Experts of a small language model.
Size: 9 layers, width 320, vocabulary 4096, 58.6M parameters.
Experts: 192 SwiGLU neurons an expert, 2 picks a token, a softmax router.
Below are experts of layer 4 (counted from 0) of a mixture-of-experts language model. Rows are named router (the router's row for the expert) and show model dimensions 256-319. Each number is 200 + 40 x the weight over its row's rms, rounded and kept within 0 to 999.
After each expert's rows: "raises" lists some tokens whose logits its average output raises strongly, later layers aside. This comes from a sample of Wikipedia text that the model never trained on.

# expert 25
router,227,258,236,192,256,259,156,164,296,219,206,175,202,142,215,261,157,244,284,196,159,188,192,173,229,309,218,158,119,208,103,197,164,181,185,183,251,167,248,192,203,218,136,286,245,186,126,250,206,186,198,238,184,189,202,190,182,189,182,220,229,229,180,193
raises: " ", "-", "N", "— ", "—"

# expert 28
router,215,204,181,177,234,233,171,232,249,130,243,212,263,160,135,266,165,176,222,227,204,159,221,242,162,142,246,270,176,213,154,184,209,152,159,222,169,145,191,187,255,267,140,195,231,281,237,214,211,214,189,264,212,185,276,168,202,274,183,166,198,232,236,222
raises: "\n", ", ", "\n\n", ". ", ".", "—"

# expert 6
router,154,217,226,197,254,155,167,203,150,254,173,162,135,254,189,150,180,244,91,156,122,243,220,151,132,261,198,188,171,202,110,181,161,178,253,156,189,245,175,145,169,231,217,212,151,196,189,180,214,143,225,234,192,142,154,175,255,253,195,258,229,260,185,224
raises: "-", ", ", "i", ". ", "er", "er "

# expert 18
router,134,175,265,232,208,211,192,250,180,211,197,223,210,270,185,188,286,174,286,246,204,292,190,245,284,168,194,233,254,164,194,183,230,120,252,164,241,232,193,208,194,250,172,217,225,132,126,265,229,260,272,148,202,180,274,221,215,175,161,170,134,209,208,125
raises: "\n\n", "\n", ". "

# expert 19
router,155,170,179,158,216,141,203,226,163,150,205,133,169,172,226,267,196,202,169,267,157,268,169,221,281,283,227,230,198,275,189,204,250,207,223,180,225,210,230,197,211,235,230,120,196,256,225,212,192,224,222,179,159,239,246,238,204,263,214,205,231,253,190,147
raises: "y", "-", ".", "es", "/", ", "

# expert 13
router,230,260,147,267,240,149,229,232,193,250,200,191,215,164,173,192,171,173,132,219,210,212,193,187,231,162,154,206,214,206,167,185,181,175,187,215,156,256,211,232,149,176,180,236,176,286,171,251,217,257,225,226,241,243,171,156,204,153,181,192,198,229,162,177
raises: "an", "a", "a ", "e", "an ", "ar"

# expert 17
router,152,142,224,137,173,171,234,185,235,140,263,220,153,168,156,193,209,161,149,151,281,211,182,215,214,179,246,235,261,190,213,252,211,161,129,215,268,165,250,270,153,195,232,168,174,230,197,177,133,201,106,185,210,158,228,161,163,159,266,88,232,134,183,172
raises: "of ", "and ", "in ", "on "

# expert 23
router,172,233,148,216,219,226,174,147,176,225,214,161,234,181,263,199,207,204,161,241,235,205,196,158,225,137,127,192,130,183,157,231,113,199,270,149,164,200,186,237,229,171,195,188,232,200,165,297,128,187,160,160,195,241,176,170,166,163,162,238,228,150,129,263
raises: "-", ", ", ". ", "; ", "ing ", "."

# expert 4
router,218,153,224,106,147,274,196,187,247,126,151,197,181,167,283,234,120,316,127,246,196,249,199,174,177,231,125,194,243,208,271,212,193,204,228,213,170,217,196,173,144,175,211,230,191,274,197,231,188,167,197,154,257,148,240,209,143,192,141,164,158,190,153,301
raises: ", ", ". ", "\n", ".", "/", "\n\n"

# expert 9
router,145,186,187,129,166,177,259,211,248,186,241,216,121,226,167,226,94,183,202,258,239,238,111,151,191,193,167,269,160,272,171,249,130,149,214,230,249,189,252,270,206,208,208,188,254,193,209,155,179,174,155,249,221,221,157,230,148,178,189,219,272,151,229,247
raises: "-", ", ", "/", ".", "\n\n", "\n"

# expert 24
router,216,186,140,299,211,177,150,243,234,170,190,224,279,207,193,220,238,161,170,182,219,144,179,220,238,167,244,124,248,198,226,182,146,283,285,229,213,160,197,183,228,196,181,155,218,127,239,221,177,232,230,216,246,213,144,151,193,259,256,255,258,228,192,246
raises: "-", "r", "e", "ri"

# expert 22
router,245,244,173,187,177,218,252,173,196,221,212,233,238,210,175,171,187,178,187,220,284,88,245,189,152,136,144,170,192,180,248,209,117,148,202,109,179,171,207,142,231,203,192,165,190,243,243,199,281,149,152,132,176,223,200,202,166,223,242,177,143,130,271,197
raises: "-", ". ", ", ", ".", "/", "; "

# expert 14
router,228,118,210,189,198,154,227,198,204,168,144,165,238,188,211,127,143,246,206,229,164,229,160,145,186,230,142,264,242,192,177,170,209,98,222,285,170,222,215,231,179,189,201,218,227,208,264,101,156,159,179,205,119,262,155,159,235,175,171,216,199,187,170,182
raises: "a ", "the ", "th"

# expert 10
router,190,164,257,238,211,160,160,217,247,203,186,223,233,224,263,304,212,222,239,214,153,196,215,268,177,265,153,188,185,231,175,239,222,174,238,174,158,173,172,238,163,201,132,175,214,204,211,215,234,185,107,175,182,131,194,188,248,248,269,223,160,264,273,175
raises: "; ", ", ", "er", "em", "ing ", "-"

# expert 5
router,219,151,117,271,180,200,241,135,190,210,190,163,200,208,241,238,208,280,212,142,264,243,183,165,252,226,210,228,236,180,223,210,184,266,185,207,156,195,173,204,232,208,237,162,198,201,136,116,224,222,233,153,211,206,120,217,265,106,233,147,201,205,165,90
raises: "the ", "a ", "an "

# expert 8
router,185,211,154,225,192,257,255,233,207,197,197,138,192,199,212,271,245,218,236,227,163,174,139,223,221,172,192,180,230,265,300,240,216,273,207,276,197,170,244,231,207,237,191,241,283,152,275,176,211,165,237,194,170,253,222,244,331,260,214,199,218,263,214,90
raises: "le", "ens", "li", "om"

# expert 15
router,200,193,228,136,226,245,139,207,187,156,231,196,239,199,161,284,180,159,224,267,187,132,222,194,206,136,278,240,209,202,152,238,227,222,166,277,249,201,263,208,221,295,167,167,273,264,216,182,169,208,202,245,171,189,223,195,200,213,223,177,185,160,182,187
raises: "S", "Qu", "pos"

# expert 11
router,160,139,222,135,96,220,131,221,194,205,268,190,205,289,199,145,204,152,264,230,174,215,171,242,232,147,274,222,208,203,190,185,163,193,210,177,221,169,215,131,217,204,190,210,294,126,219,168,244,190,202,197,154,187,258,141,208,242,164,156,237,210,207,195
raises: "(", "P", "L", "H", "G"

# expert 26
router,155,170,181,273,221,150,159,265,145,166,189,227,189,194,111,243,227,202,225,173,250,114,178,260,225,215,220,204,188,175,170,204,187,213,127,183,182,167,250,199,208,241,199,215,254,143,180,164,215,232,235,221,238,166,179,224,250,203,140,174,217,220,153,221
raises: "\n", "al", "el", "\n\n"

# expert 29
router,201,221,202,150,198,154,193,181,165,115,226,204,210,160,227,210,169,176,189,190,223,260,164,175,244,234,273,247,181,163,158,271,267,169,239,147,154,204,189,214,174,206,276,210,260,257,177,199,241,225,191,201,173,182,117,206,205,198,155,178,139,201,234,121
raises: "the ", "a ", "in ", "to ", "by ", "them "

# expert 30
router,180,175,156,237,156,149,158,130,139,193,238,172,237,190,132,252,121,185,127,231,211,160,238,160,163,215,195,157,206,150,178,199,225,192,162,181,223,259,182,151,254,225,288,203,161,140,256,192,223,175,188,240,122,161,212,244,134,164,167,223,187,170,138,301
raises: "| ", "- ", "===", "This ", "In ", "The "